Below are experts of layer 2 (counted from 0) of a mixture-of-experts language model. Rows are named router (the router's row for the expert), gate (a neuron's input weights, with its number), up (a neuron's input weights, with its number) and show model dimensions 192-255. Each number is 128 + 32 x the weight over its row's rms, rounded and kept within 0 to 255. Numbers have three digits each.
Before each expert's rows: a language model's description of what the expert responds to. This comes from a sample of Wikipedia text that the model never trained on.

# expert 15
Short letter pieces inside foreign proper names and place names, such as Cord-ill-era, Clin-t-wood, Do-err, Mad-ug-alle.
router:079145151158151093096123074114194124150133105070131067115095142115114141119148147108091114107127140101089111091123232113053106124159093112183116062174113121079169117126153182070102152144182138
gate0:083137150135148108164129063193172126103118100126102086112139201132175124165129054125094176151151122110137159084145187126091152149166130135088059094109134154162188111152168125130040150152099117
up0:133139158111143143139060138152139184098184092170146171157122135111082085125128112082135089164104143089131148132167182151165162165115142137191109139121150136141204068215108091121123137123136138
gate1:122100059097082107134084133104150147173112115135125080122107150137094177110122122119136130132158111155145120142099198135104123108123148163115119100104167085141088154105129129208168141142134066
up1:140200086125179151095125109049111173157144092117116121177171086123130146151132156123135075117102171095140105133065194117117110154110071086135111118174144132125203162085118110196139112157135053
gate2:193174189076184146143147100085124110114170082123128210114106120117166150114092120130114128162170131138097155057143105120135165165138118112136126162136157117096152083158102154181149187156140113
up2:140127127082164132124133155113138160109124109104153130154047175197150130091117121146159103073158120146115162121117152083153121131094137114122133144201072155162136118158055130121157152095106136
gate3:117097161120134116164160103103161202155104129099096114140099106142118147186102110091131167073148106124112095162053118135126161136129122080124163206086141126061202101168106104128127097090109106
up3:133176129151175123142124110139074152158066139167107106097143165078115144142079105105096111139135131146211181085104148089117129131151119153130094134136115117104167136131110145162124126089098103
gate4:102112129165178140137154142146102145103156114111110118107080125136183132114112092107134088134080151159108129150122170152118103159122117153117091084173147116086184140118145133133167192097158152
up4:192134065174160125119122140186084132151082090157077145103073205130140148134092111137094107150115105118148089134136119187102101067150158075102130186172100132173145158133205148089122119131141127
gate5:148133123107106183106132096097148125183099138033089140142131197128040181126100084099108100115166106136062171148106107107137135096124147150103154157146152147096086167069102128169123153137102128
up5:127086118128154131054136113141138118151073149155112134134185107142077178129151085118154144147132178114153120194096141091145144115122106130107062174095149155143089178084172151206103213125180144
gate6:156115086182088134086202101118081120127145102103124096153116139139183041073138146133141116118121122196115140130150156126132112071139171073101148131078134149144151103175152146125186121087179141
up6:162097152169147159093095120106143151158081142105137144069113085115105132133113087120152138106165159139098103183154132150100163139061126096142113174087162164135194114153122127115143145121138151
gate7:148118095172069161130157105135099150089059131119142120131137068100132127144108180140122116128132131177160138218109134085146152105128052167127108184117139161134141164110121099094166085153124109
up7:089102117151189151106093125120144165173123146084127096085126143115097141107096121123173153092102174162140160136138090125129141164071142136115088059090103111130092164121076121141130083106138196
gate8:162153122195133076146143062183157159175117144150094082170088123119081130097131206127159167098117139059102099111091084096137149068110107120138082139107111189133110111176099144079106132105168132
up8:126181071119102140157101102178073121084082104161072105128174120119140165176126132121105124126131139098102168104056176131128153105185149133138137144112097113122144107175082105113108117108098113
gate9:099079185131142138095117123158177157158102083130132136173147124196064155100189140112197134155189115144107197107068124145105142126168147165082159163154147080096120136090146060093074185116139144
up9:194216062139149120127131115050083131191186090223155103184128131074160093118085106170126134150109168127164121135098120110152101114077114174116125100147103161116095127180113145159143140122170154
gate10:143151190166154124138142158137154121118176155130066124143170137136179071148135083075120145134079148086138147125129181183145152168132148164132120167143138107109151218208067108137086182118149163
up10:124167138125125123123165105097098133116149126131165141124075083124128101139120131165074131086169082168093120117135092108120186137138169082157172147149157141126159111105139133195099128160118171
gate11:147070122134115136129149172089073138121129128120149112067126199083126098112100123080150137089147052183100126178128128111158054135194135091110113097188148105165175134204052106134140137149105152
up11:108110093132091159155140170161182166148117164152144148165167126113119156104130154120101051159074063155123053073087120110169133144132124101048130122138114070051148184141159087096132172153043150
gate12:147151162156094145120153175125074176163221221175134126133196110157135106161176163129167122091091100152127089124132179133149114149140117061162164128115064122105096174134111117103111127139114155
up12:111127103159135137128061146090072146161103220174133159086117153078159106070143161133122114163146166132156123075165104091125119132145119085212091070111105105104138121168049147087114109130190085
gate13:119155163147130154035167140130127120189150103141078131157147132119137112143142131133109153022160105113132152104101132120095101181095095107144151095078092159128083222167163192063106105111214144
up13:190131142148138082127096144098116169169173099098102102122139175162134119157072182169132163106070146106083141164164114178083096152094084156162088111107140095154118089116135161151105123120118123
gate14:065095123127189156176092115186148166062139137167148147188082195080202118174139154113114111101143164130175108131133100098055170166101105155133089158161123096077188156138175049204102137109126151
up14:171119096126157124150183123117149126100114192126133152127058148157146128095151146117112160100155135098116110132141165132093180135139102134135182110141146095168098087134188104121156109106116085
gate15:107133163093165138090140148065166109145136116116156135083104077188137121136127131098080162141115174159113150093212073151157115167150108128115135123093153175146120140163103087076172099112137187
up15:177109187121131137162138143104164065151144129123133072093157052116132126093091128106127076118097170083119090147170169062107095124114155165113124149195124160112087120160159153086124097066139122
gate16:134126128140188134164105096178111107147231106081148126177120121157142120076161124092169091129149173154175100113116161153108091086115156116144161113119156125098183167092172133086131173182095136
up16:082126083103144103125125095124128108171085128183109059162116065144147113132167150177107144131122126129138114132131131096169180141110100105124147105141137119110135132150095102150126104112106079
gate17:102187132130121109113126150146136155171099124108099114137211111115143125118141113136126119172121137168139160095114125140171086152102084106095080141168179137114123104126065098096073095108175133
up17:152195095105139143061131194069136149139143141141144098136179157087153143142116064143126159139126123142161162125112134114127077062139078134134159169129151148141135104112138125122089022126200161
gate18:128071127144134107187155113152180163137097171078158174024106096171054165164131172079121068106153107118092159111111161164157114168096158134060138095148082108103163156099121145088168105121079128
up18:120104101132097096115139116142184121121175111155124088175075152167139143163110167113140117193132114192120112104066201127136121106116141098159102129183174160162130129083116102175122111131189079
gate19:103156137174175115131193128077169157143106112153095110134126216123096109113128143093132127084132098135099048127132135087093114147115126139093143100104167175124094129126105188076091143145154161
up19:102130059136067091104134121054093105141090145126084110070128132149105143111096149119090124088112094138081102120130160141115066107158117069142146145123157150117101080152136130110068125137081163
gate20:121127131191140118171132111111129100028153097108135145074087126142132071156169119137116094109091120155107134116132121135116123169075135072172098136097122169142144105161134098172165215193145156
up20:113141129162116121113135159075088124137130095160178082082131138162115102166094101162155169156076155144134104156114154143142183147146098138172153082115100141177182198152127174114155108136084104
gate21:085131131113109137153112083110172101154167152126072100132164146113166133096183050102127181098107147181118120117085150112129128085107112151107085173114125168138101139137124176092069147158105147
up21:072203108185095110107114106161119196118164084131158078053134145108150084098118126099131085136163113164104174097070137134100126108137101143126113141045105137095131131120215130158098102167072093
gate22:092103074146186137137116146104082099078118094092127111180086127158173097107105156115100186137125173084134109102149137150101163139153140171156077124130110126095148153114114122185119090104091134
up22:128179167155167145169137180139118153109142085111104096168155159080142097079094159116097101119164146123100121061094160057128130176164176172125182180113148092123124109204140150140147137166083078
gate23:126146124142113096113196167124165156113156075103187097090129100150086135180159129071161148122149143125112122116161109110125161149167113095107169113108113091084095091115090123132122111094132195
up23:093130180111139149115136152163149103129168107194091129109153117086104116097117089179188108097164129108139070138106123126129118083104122077127170133120179169068106117099129168118118104144175131
gate24:101116155108093136046107106190149180145154111153134172161038111163061078129122098106180146138096191152096132129092193076103170121126137157095057127121160149106120142101142169125112094126157119
up24:116025150080097064085072192123151103167124186082139184125137129188108159161107149129117161108126124095153118145108119151085178142117097095174102087138126174130119148112144117164110100140133185
gate25:080111036119132131095145154134061184124064132138139126133150146131117068075168121082161138150135124129112118161122146159086110170093107134157099132129200109115087093130145166105163105119157099
up25:163153089111119101122069107171116139124088111102148126111135117103127132156127156112128109171114180179204169185177157208164169131131135136175221106147110125148147139173142087100129136130054119
gate26:114121213160089148127114091139158171166111147121191090038118133111126139157138102113175179103085075140160152133088137143151153201070145139129140105121125148095112150128111123134118174167128095
up26:147105050153108121066148174109090124159178065175179138102145115113187059102069124145165156121119161070170084175193103191130098144078072185157093107180104078139175153135117098081126101144126142
gate27:134117101110088135179139120138099126162135136143171157147101151125192131212171116142088162161141175096118145086135178092100112127129122150148106224114140141115199133142143022085136158132115106
up27:124056126148140149118137158087116117172086153065089137138143095082090127107084071142111134127141133189193158156120123124102136163119109137191175190115059111113101187197094097116113103139117147
gate28:116090102191100085143126158066153080145122196161152159137082096137119136156101146078178124153096178131139143159103112137140099077143177194097081161199145175092124128112232186167113110138147085
up28:105120150166082156087181172153105093205160126169162124126159126180144147161128108136107134144095095132116062136102120151122131117073107123154117088122146132160109122076209160108112104163153183
gate29:137141159151121157125181157135117153169058124127120169165109144135021156198162222176072153148144106076099145130095124194086147157093146112073146076106127123107129188125100159137117169141126125
up29:120084158107094085141164104170140111145124167141179166146127146147124082205142111163081124149146145181113137121145143155124156130111137157117147114073096123075085146157170181126121163105101149
gate30:135100166117173090112153127117148168135140135150140142102093084161194146113095102165123167118191077158094122101132159134113191138140153125098148110107121106116147118132139114153149176097179142
up30:149102148071153113154112145110181176126137113159108164147101090122107112134201153121134090154167149144178101198167169080103153129120150132096165141099150133168120143123100121138180109089114102
gate31:107087070159126153116151137123120121109111116112093147185127131123178208123123108088143092125098177128101105141131145152174102068177146044161112099187166099131082110161140121138155117145081126
up31:179164143096164175151135133105112061137137087141174118102074186128146183144152104141175129160118121169143162109172134202110112124120156119108097112131112120103154115174093170188204174182114173
gate32:138156138111085123082106133134102087092194133175169150108142121125114146173165146118112145106145105163094090121141127205155137169132096128128090053124081101108035123132165123178150114117142119
up32:152184126095110111087062156164169136107177089134129120099147113137090172158172134120171100092134112141141099138125178144146180132169113118100138145158136082120153124148132142169149137129132142

# expert 8
Word pieces inside proper names, surnames and codes after a capital, such as P-ure-foy, South-ampton, and Los Angeles.
router:137108093125107085134151153087159140119118116156125159151155138116117090131167108137215138126178121126084130213130147104169082120083177217123127153125160081135106084086056090078122134091121104
gate0:089163160190181135077122049153155126163122159156147095143102102108136131115129079118110185114152122090160180108138118162094074149122146191065067138117150160172167108185099138139071087148087119
up0:111151157119135138138086125197068175094163139133096115111081183050144120122104083097129129181110161078138129133145184147168186142094125163194058111122149152184136103149119111130112188153114128
gate1:138091101145133082126135124157143085142142114134103110120102133118095168138127155136151136143126112097081148138110191111116154132147095102135134115116158108155099169138133110172111119116110116
up1:106168133072166124140159131102159194156080106145084111132134099125112124128082121145130131085095169064105150141119157085094076146153071123163121158189128109076155153119067103125136107126139117
gate2:170155152104177150142146135121134143106169157135081126149146097178161201177093142111154130157182135077114152115084142128113155150106099124122159136146177130103152112165109164169139169124158127
up2:161139135138107110137121157129137150104135101061103094107090190158149102125177093149131093124124082154072134096108131132138128128083120123119143165115093098132138161119103075105171169111117114
gate3:153151164123136165116138090135129162104052165112113146103093138157073133202202115145135122117112135139114164165081123128115145181173125100101148160108155115086186105184133128162107081099058100
up3:133094098125174139162142146122128115137116109091125139133157190151077119184110140066140108052176125181141165119075158109100189096155162090114084163138149178081143163131131098109138142110149071
gate4:109111155133179111136145139128137180136126126073105144043092124158148093117119096117174142073108119163095158101110192135084133171112051163102080088145144140130152102186054139106107156067170146
up4:145108144173138138122141190112146145097087124113102101063102137134127138164102132168127121132094123130173120085124154174106060104129130130132122153178096182176137129150175171096146138132138155
gate5:169154108097147175139127143118132093134127118066149154125155188137108118142088069093136121084152109188071166151143118157155146128098148105092150200127070214087107139085090064145111110150102089
up5:137136078089111102007095050141156092136140103125141149119205139107129158091152117079131140057141212131173138125131153115150136117087090113085105118128107177101067175124127084159104168107114091
gate6:108121089202089145105128087156141157073189035092175071161090147088149082067109148167112099143109127211142135146086149088117125130149132100126123141146130102113186124133115091150147097126172134
up6:170080072208128155101091099152169128155074101167158074113063070090092148135116099140122160116171222139128124148092153194137185149123109122158138108168144099141154126110168088134075160105111116
gate7:149122102101105194172180079090093152133110079125157105136150152095046117144105143148115139097147157124090145212120117070090183115122076197112096097110143158176121077164138106148106057151103105
up7:049088173169184076128132138122166138154145174130121110082168117166125136111138129123127133115109148128139165069133108129142142174125128108085096105084083141077107169110052130147118110081130177
gate8:139097120156120099144146119231111162173114143143093086159117105164096109105122141171178178035157169095055146178101111110126171077142116120097088148116099146159131140156109171107114109086135148
up8:169146089098072110159082107203117182107084125171037154177112093136134155152130095127140109064126136117120150100110134151109081095124106119174124151148097091110147116161115125142132129104092159
gate9:110082147137148149086160103130114190126121106135113099176160109135127128156148127149119112131179112133158143133098124120158176143156156144102131125203155136096115169123116074156111146123107147
up9:106133093079158135174155129117135117162146111223137151104119165117110059077074092146100103182119165135136122097089104190142068092096145119107100126144141133165095136139100129159174077119153128
gate10:188112138144146155115155132089142150151168146146098100122110130144191050129119084126133158150090137148193150125106151182163107162065127139170112114101133115116097152192083123140148162144102157
up10:088140141109111127119135165155077133140131116164169119159087093100158151130098124151076145113181085142106108079140060132098141114124175115118153149136185097168150119123138094133066128133104144
gate11:129105157146119136071122155061087115123143139138097141050181171079061099112061092176127098118080120089122138144147110127174079089181154103164116090109163137148153127157081098169170125165084136
up11:130141097157113145083125095129153144125116121165142140152166099081136148127083118116091111168159110158122042097152145092180142124117108127095135136105118079114162133139141063053107138174071123
gate12:132168111178086153197100107164079173170195167134173194184177122126167091121159140078106126147107126190148080163143144144114101134158098121127145148153111147118087168139122119153093138121107174
up12:122055137144143085134132135117076142127091170159096098140108159058153127098174189142171092134124169110170098111157148123126128092092136074140124113138135108135173111159098108111101139164143134
gate13:102123093163110165058210099112126167089117130152118108191174090118120056126191100138139149108096167098126127146088174101083092179084103094105186122133133113121093125159151143031115160154159090
up13:185145136146149068131128070091102152152125109133197110129138183136166108135068116131103155084091082124067135139180140126149097161118130144146126097127139106122118112071129159125132134143128175
gate14:096116145161132102171128133145119194116160118108172178152076116045195117202128152088140057120147113162130131123137126121098126120140154145160151151205179108125136098145170096150134127107149139
up14:175147135135127140124198099105204108121096174189115157142029173133112165132127118136125131112190102110147118138154143150114172180161118091128132046127121148223145127097151097188136133115133058
gate15:133137119123172112076151171153160145139131137127152113103124054173132209164094164131078149149164163117157123059150135170167157181156115140051166132111178109115140145156083092108148084169125172
up15:138055158143148112152101149125130055070089167081105089054165125105125089137155118106107131055137130037109133134131187092119100132032159144137149164161093128099082103115157124166111127133116138
gate16:170126125100184120136057126165110142117218064121127166164138092211136088143168152059125087089144159157144127163118111133110100131106147177149169134106140173094148147055172124079160092155137180
up16:080137094080142103099098136113102154138117120129089080128126071166170078141127128149119170095108174091115125170063175108113144134103036160103130108119195088112124147147086131111146082139106100
gate17:178107148146126162115149129135111160140155110148129089171201179150124134096122106148146118181138146206138172097106125174110110159089111122134142120146163164085135128084093115103105081100183126
up17:140173115105145163097090148115114163123192127126169140127149205131094146114086090136099156164106132194136192168124135119140077098141105147153138160162143158143118135128158095117146039146207197
gate18:143130097111128083165144140116186114158144129053207136072154124176093078213087178068093115134182111077140151120117169087144173135121134139059146104139149105166138108069136136080110134105087138
up18:130050151117160089143125151150148150143131105121127098188097060091155110142119198148130082181144093160112115120058164160114144148091116098151166139167139128159088120097111080158150140143155108
gate19:087148129167205100126071124097136121151119066135149139140137162126133095115182125067086110183110132112075064103112154044093155126164178146078164135125118179107127154145102173118082150091141103
up19:136147003140086086116071139086136142129108104167115143102170144159162119096154110079104109125118151163096172131144200124158098099142145109096132119113088168163147110111135154091100097153087158
gate20:093130125128136146127141100109142090040143111083123108130092083147138123109176144133137067125106121066150157123141118092148109143097101123128127154194129182145066110098125151185103171135176144
up20:114153129091126133142101160112150104094136114132150126129152148113151114185092092138129129106110211146115068107114143094105143114124092167154177048107094108090178113140117184083158094098113130
gate21:077141119125088076165143102166107109125143137109106142143099142093127142092173064078093157137115132139097117171127132100140165073121122163113078132103158155167149112117101128105092128182086190
up21:131184122179114107130113079152117137126135135093122086102126134093127143113138101152157160174175082138087148102046154136056121135159094081180152159090110111144111123080168156160100104147065089
gate22:113119153133137144164150144102047129085190113089121163127134084123127102125155160121096177148182105130129088099083111151070151106137126146134094153134104163042073133112118148131150094084109141
up22:138192143165142159111126159139058137113155083109128062128142172134114106111104147132123132096147158159102206075126103089156122154160142142168138146120127088139096122157165132112140104168136124
gate23:070144082128168126135135129138097177163228077091143182087159110162134136151127091099121166143156132140113129095136167133087120101108135113088170153127138054082094082122097114141123146119162170
up23:123110206077098189119110149151154157141156092209103083078108110132170131125109120202194139110139127161152094114101074130123143108128181126151178141073134133082132131117094163126190130107187159
gate24:122154152140088118069123116167146195104144135150154125127043126126097091087112074119165148113119201149085125103124149090139162097109135197123029133116167165101104163070088107190108094125186127
up24:083122195113103099164123169134096147187126133049168107078150159088169145134128145094174118090145140119158140136087119097194153148111137075132111070081091150115171098084125132127133175130163169
gate25:063115044117130066121138157097049167123110103120111160089166092181114114064183135076126135198167143159117121141159170153092149136153097153151146139118128165090068088125108114100187156126135075
up25:154138154140103097176103097201101182131092142123156072083083109068139132116107124121135111127066142194165127141096098118123125120111106161160135117109096115136137156174120140108096157088064079
gate26:132099172126184203112147139151172167135108139089163093077119189122077116165190158134181128101143106153080168172045122125089174151063082143103143139128127133132112138125119125157160070163148109
up26:124148095177091133094145239076089162124159072150183176087105164114154099136085148135173190163106158106179097150192070142148112171113088159192113121155135118129148126127134064089087142131163097
gate27:092118086092119114139130166133107128176122080123159146167137124120161162198162155122089122164126140068146118126131189126077091118143166101131170180116168122085157150171099059109140154069170114
up27:097110101101138127134126122097151106123138164119135136097094095073071103078080140137101114154140120172117139141110097087114131141123068134188098108131164061152119156169124135153123104169119128
gate28:134086110175155118108165168075149097141161173120117136125102139136123106186115172134182093136089119124142160145150068152171066077155187164099105194170158172140123107065179177157139119149168083
up28:122141115153153172127133137155108142166106112129120093081118126209142127149179129102104121138150116101120074120110076124157162092129097111180090079123136197179158095124147134093142138137113164
gate29:151128176191111154145153187140120104132153125047127156200121187102043137107202188101131163175124089064126153172042099165165117127139169122094135119136142185132128108148107188086125190167120143
up29:108093116088117120103148139186090084132074156134177133124113172095117138140148154143077173129153130130147126127182141161131168143061106170087156114065106142096105169147121129120063153146084158
gate30:102095119114144150119151153073159183125166138166171147133107106179126126108125127172131196152188105145081119113167167110145157142169151127072132126073163123094127103080121104117141179111144113
up30:097113136069160145119142135125168166099118116099057113157143109170094121144191158142171118131147100117131114149151207061100145156144128099087116149056129140127187152139092113157149090105118133
gate31:115115106158151200131121100176100122111126065085071160170117095108171198114150098129091143126116120097123147126161158127206099025185112095181118091201152128189073136141211133158093115085092118
up31:170058146123116166140181135111103115129125095115190103124065113096128133156151079156169059180157093178117130146145124139140100117122211108161089173153151152074203116135094133151197163158133144
gate32:164110147133101148082138114134084067099163152128179168098154134188151158108167106129110178111142098064116078171151194204120135185132111137077152046086102118098104102103181119188154117109132133
up32:163138096095177087076100124132169169107196099155123162115165092127118161082103171125128142095160115143144099130110189139088200152126129170132112154118138122163140116133151144145149121171127161

# expert 11
Mixed: "of" in award titles like Player of the Month, ordinal suffixes rd/th, letters and names in sports tables.
router:179077128069079110190084133134140088142095177164144105095134065160184199073094195193127114115140104155114125128172113068164120139165123099130101133147098034127133087114086163131104166158071171
gate0:051140130132143156131126050182187087145127180069147065105104097066168136172176070111124150132114111132123160106161140138101111107176104159091148115087161127162165111155124121159090176175096130
up0:089123154096140117128091130136129170132155120159125092119084105084113114180225096100117140226113135091112145170158146121193123160136143110186108145080108139145150118199104108111078138177153099
gate1:165133073153135107131149126140124137150148115114116100103163113141088158089116138104132134141111124084111072137094207117110135123122123105162100130143121120109119172106118114117138095121139100
up1:119172135105169139092146081114148182157123119134069105146156058128100123166150157128098097114101144149169101082079148124093134119167123097120130114142130111067127182074120148201113099124154090
gate2:175151192106182188120181083115137093081173129133133145128129098192177159128087124097071099157149141054084149106096171127108145155098088067121171154168115122085135143138106154172091142094124168
up2:122154105166106080131140183109165098120150102071154094095128191122152148109127125131112100045158097177121190113111104098089135196073129054122129141148138096151107163155108075142148161114072129
gate3:152075156099139120165147127138162191140094163125136148142056116118130140169125139147094111084146146107130078104104140087143117176168135087094118149151143116123171099164124161136109101106114061
up3:148125136150175106118140134108104120162099135106098125093132142116107122126149173088153175112103145160133156136054078113108134116108147137093055139133140170128185140089163093183132134087107107
gate4:108120142135180163158160153120121160117140081091109112066094094151117105112131075160160126111137094174140115148137164191079113124107107144102056083190127166116171134128102094090149165099165186
up4:148133080137144145122119167142113168115147084163093147086122159142139126133075171122067137127105098157138097091128124147068056090109187116105120145187116176201149115122175162140153137127114144
gate5:143163121111147170127161117144085112184098120078198140168120185139124153163089088092105077084147150127088188108118118127132126122101141104108144192132118190171094106106139147168099114092064146
up5:121145128138121136049140069150107144127131076149076152123159155113142126132157134138067103089072227100198109111157123108106136166149087061079040131133099173106069147092185095188162161092135141
gate6:120075110194091135153146118138094137110169104119167137149108105116122053126090138105121048124112103204142133151091146112102155160137128093135119099114131151114176148139135140126148105060137132
up6:199114123163140157122090099155137093167132119130142101051097099081107162083113095137141099101159102119152091118099155173139141132103101115148178092072134145144147110151107145118107168057126077
gate7:153134114121070127128102121151084173191102104157124083121163114129101119133106174153106128173126150149092158171117125102093204142108099159119103103103129127170125124105137072190117048143127105
up7:102105165133156098078076179076163172179174181123103095139129129115083137115074125126137149114070136102129213157120083122158109136111150147122120127106085117115096144131062155152156079088123152
gate8:123110120181142099143161115207146166215102100136098104147135106174084105078123122190124158063145135073091131116079110123156157122146132154096131148119133146112150112155073173138080163117142122
up8:119162100119082122168126122177120181103076118143067125141128102173153169151151097127121081096084117100167187071076126161119115104170154129100083139169152106102152136128113117156044104122081113
gate9:091103124183175137115113074110131158071138112113136084174178096166119171131163102153121131153175134204163135162172135179175156118139111127123109117154106110116122140127135135147098152122129130
up9:125149124120157131154154119104107141156153093198122137117173095112146098147092128133099128151114146160141155103078071134121110092070127109101135092147114118180073122169128109159078114153125141
gate10:128136183148089098144131136059152173149175110105096157137172132137161065110161113093128133118080146117122099107110193175155133192140134127137136130167141057141117194152055176112109183163127171
up10:124113170109113140062169124171075100109188152167130172119121077146175116129098152138053135084164092113125080087134047103139173103100178070169147168145147120124136154127184129178109129140138110
gate11:168122077155099169105122140082089126081108176097126107095127150091067108115082079153145104081088079169136144155086145115174075114190158088117190114143172092107127178167085131082117124162126106
up11:077149115139125150106120094117214155119124110191103082160150148062127135120096136160063080127124120144123112113092110107151164149119084122108151121123089119097154163120108079076147171105064151
gate12:136142130154114113144106156154063079157255193134129180161179074148100123125171096104104082122103153168150136121127109168094087151169100103103165111141121148118137148151146081125109062144089156
up12:145096126144190037180101102151095132145067134126159138092081168051143105050122172105115045144150148114160149127128118132118173080128162122136098085153125082149176095134100105074123113183188079
gate13:092084145162119179084169115093117165137105113124074073176171121123146076145166099104077108043126134128140121177075159053176087136124111142095150070064149128117094129171149151037143135141167153
up13:139163161161078071155061131112081100094144112139155090096137197131105108154107153122123155110051091149090155110137106175116103162084121152134115097114164139149085099116128114128161171146102107
gate14:095157099104145169141137122136176155125151107164121158150110110064161109178135095106147130123132156142122135164185136130080172160136137113174155127155142123069176159133191026172101153130125083
up14:120112099180141099134177067128148142138102164163120121110099172090118156105124198149161086163082115137171103112100135134087170143085115084115158138112143152149113115115131104130191151133089070
gate15:105185093146148152109122141109189165172205082117177114115162094155126172148103110134097154127145176177119141084148098127112147155158104112095184177101190127121115156146133079121156145159086177
up15:149055111089161121157165197078126076108126125123151101071187110125232105116133126096089097050117139069082171184129183097060072117099132125120143194142124186122048114129182141124118120130106128
gate16:154107142094202118080085066181125119168234099121130133141169137156090155125135129096116115144131159145077152182148090167093090085114149159156118125105149158085162138094199162150172120159099111
up16:096173186130161153143137108147129172124042138159112117112137053138126078103110143148098100126097130073159155111144132136149162099103076179184120117090136130124114175144043080147122081107108098
gate17:114183057077162114169161127165149148126100087163121105110165149169133134130139143126175109136152103133112110082134120118196092117099088109132150124192142163107100149058102095080110124075187166
up17:148201074099135145094115147094100141127146132150172159135129158153136130113061153155160143154123124144147202167149126109130124139130054099150149121142149134149111169113146167124145071100194140
gate18:136110064108109165183140116182176138179102157081169129089153117151121099185115158151126091153138154100119165154122164095138080107077150103060125107152119111160177148062157132111125120110065090
up18:125080156136123067154127120151149157122128136136124079103095135128157143172105151122096132184162095146116120146070165134128107124085114091139152169115131120141045097087143110136157146193167078
gate19:074153094208163150136140106089119163112181118164102161157112161122146072116125093066100109135093068115101112164123128083099141135168135153110109122150152139174080112132121148092060096114122172
up19:117132054133104115110110060078136137144133139154098175136148089166118160141167078130116106092121121136091107114127154144097057092111092103111149116114105127161065072123128084122092134130093155
gate20:088148193189155135141156153174105138057132106149140122097098118187111094094166129121077032129110096163167130160153099159104117124111095038138148170182159192123134146111185076186140178139087149
up20:140106108162176158087121138109113115132074112123175106094133152121167106197096120144172147107130149166122119114125113102113188156130114155179171068073085127102162165134133217115145084138100106
gate21:120106160131100094152148125145125098110160109114111129128164138105123174100165069132136116055155125169130152233122127096102186120107135157120056163103175117105126164112143136086118157175114173
up21:095189123139129110089106072158123138115116124105123089099072070099156127079134118171145124199143157144080186092061141116085131129170110076176136111079092117121116126120196150132087072188108102
gate22:054161111159108159135146120120079122111144107106131114174120133130137056130103175086132155165181112185154089093108077129108138144160097174166097094138119104099123120107125147157132092122111149
up22:157186140142102121096141147122126160138154160095157095128130125123128105118080108062108139118143129152122126058138141082140110128168178132138185143111119103181097082136114132125115154164047107
gate23:107131132084153132142118172117181184157203123062150144093115128169094126173155149084157090147198135162169126121115152084075163151136155132169130125142155138084131139124092118152186057142115148
up23:121158165075134177119143084136126131117150141160120112083140142095144077128100124182218111129136110147113119137095121118134098120156143119145160099119148172082118151128097193097131107122147166
gate24:132122146112098181100104143150095173138162182155148130132077094149078114097123109106162128105101158217087097155116120108107181117137136163109074142107183197143070176106101157149083085148172154
up24:125079153124145089145093168139051137158108196098125115167116110098179144170136139131139117123099133146166118139124081113157145163166106082147053075108110154133108139094175105089111121185140138
gate25:064111028121098161109135144153100169143096110144111126114166120135122099114140163133153106195139143137149099203116175105118159158165082129085138142133177128074104093127073112083144136135114091
up25:128167197077143087162103086164107145111078145149174148056138128033169091129127097137120104172126125169145064175112076168056134110088108176161213069124113163077143201148107128106142162098049113
gate26:195084203153108191165144082149156152133100129102132170123119125127168152095106131135167110127137080141134170153082076084078156140094140133144103101141146151113163198123123137100119122137129116
up26:156125095183092110079138169145098182106214090183179139103121152113123119142072151074167127163117176091139135168180091154133137155141132143169102132169136147155104089116080108086120156154149092
gate27:136112077123080146155120126107110109158119141152185153173130129092182131183150092105093166186130174102124138112122118079098103175133124147126157200104155136088131077160122105076144115077196137
up27:172095131100153141087136112084135163157135099104123156156151138123088114107082144142136101087167131169115106145115108088132164102106129145215127150154169101099122116124112120105126132156123101
gate28:161059148135153105141153148075111129120176123081099149094096096136172127172166106082181111137103104149153154100173086129150075111157147140107175165213131125159123089080204167159084126107165122
up28:171154129157121127104149130137114072146130097105136116088129131173105175140120077103070097152126084157130097107125127179138173120111118166152128122168115139139131112108191142099164162118124150
gate29:155125167159129109109179146156142110112104152059141195209133159122076119119141183095137111167150111097132192100095108187121161120124131183127172123103142174074179103162085128101110202123098119
up29:117153126120105068091110130190131117101089133109176150103123098103109098174166150152097120142112156176135121165129126151161129119105131172055177071077115109078083121175167150136129187163049108
gate30:121139132112112116099144141113136166092193108149159167139095088182143196115127132159124183187201100171106132125117176115150188140170163119077151107072145095152143117102173116136096165112144123
up30:109174191121168101127169098072172190116115079070073147156134111158109114133171117125158155170157133103142110198130141098082192147152106134125134124048137093150099132146135120147150109084103098
gate31:133140068160152173095168100185080156120100149125086148164123091099189156078127114110152099108075097122105144093154183171200145096153139049139117084162202120162099133133150131118120107117118135
up31:168147096145129182119140185115143094147130098133213070120070147114131128142130139141191135166153092131183107160140071167123165122116178110084067151161153161113153161142104136135188159129119171
gate32:155137125103128138142117149150095084101194138131138143069151120202122140105201134144153153154149059097103043125143149184099138183127086136089116098109073120131111140164177158171118068096110153
up32:167154114069162114095095141139160138169160068150095147153150100073134162147143167142186091137107132109120149109109189143127173163176110161099079153119094100101138139153143191159115123176159169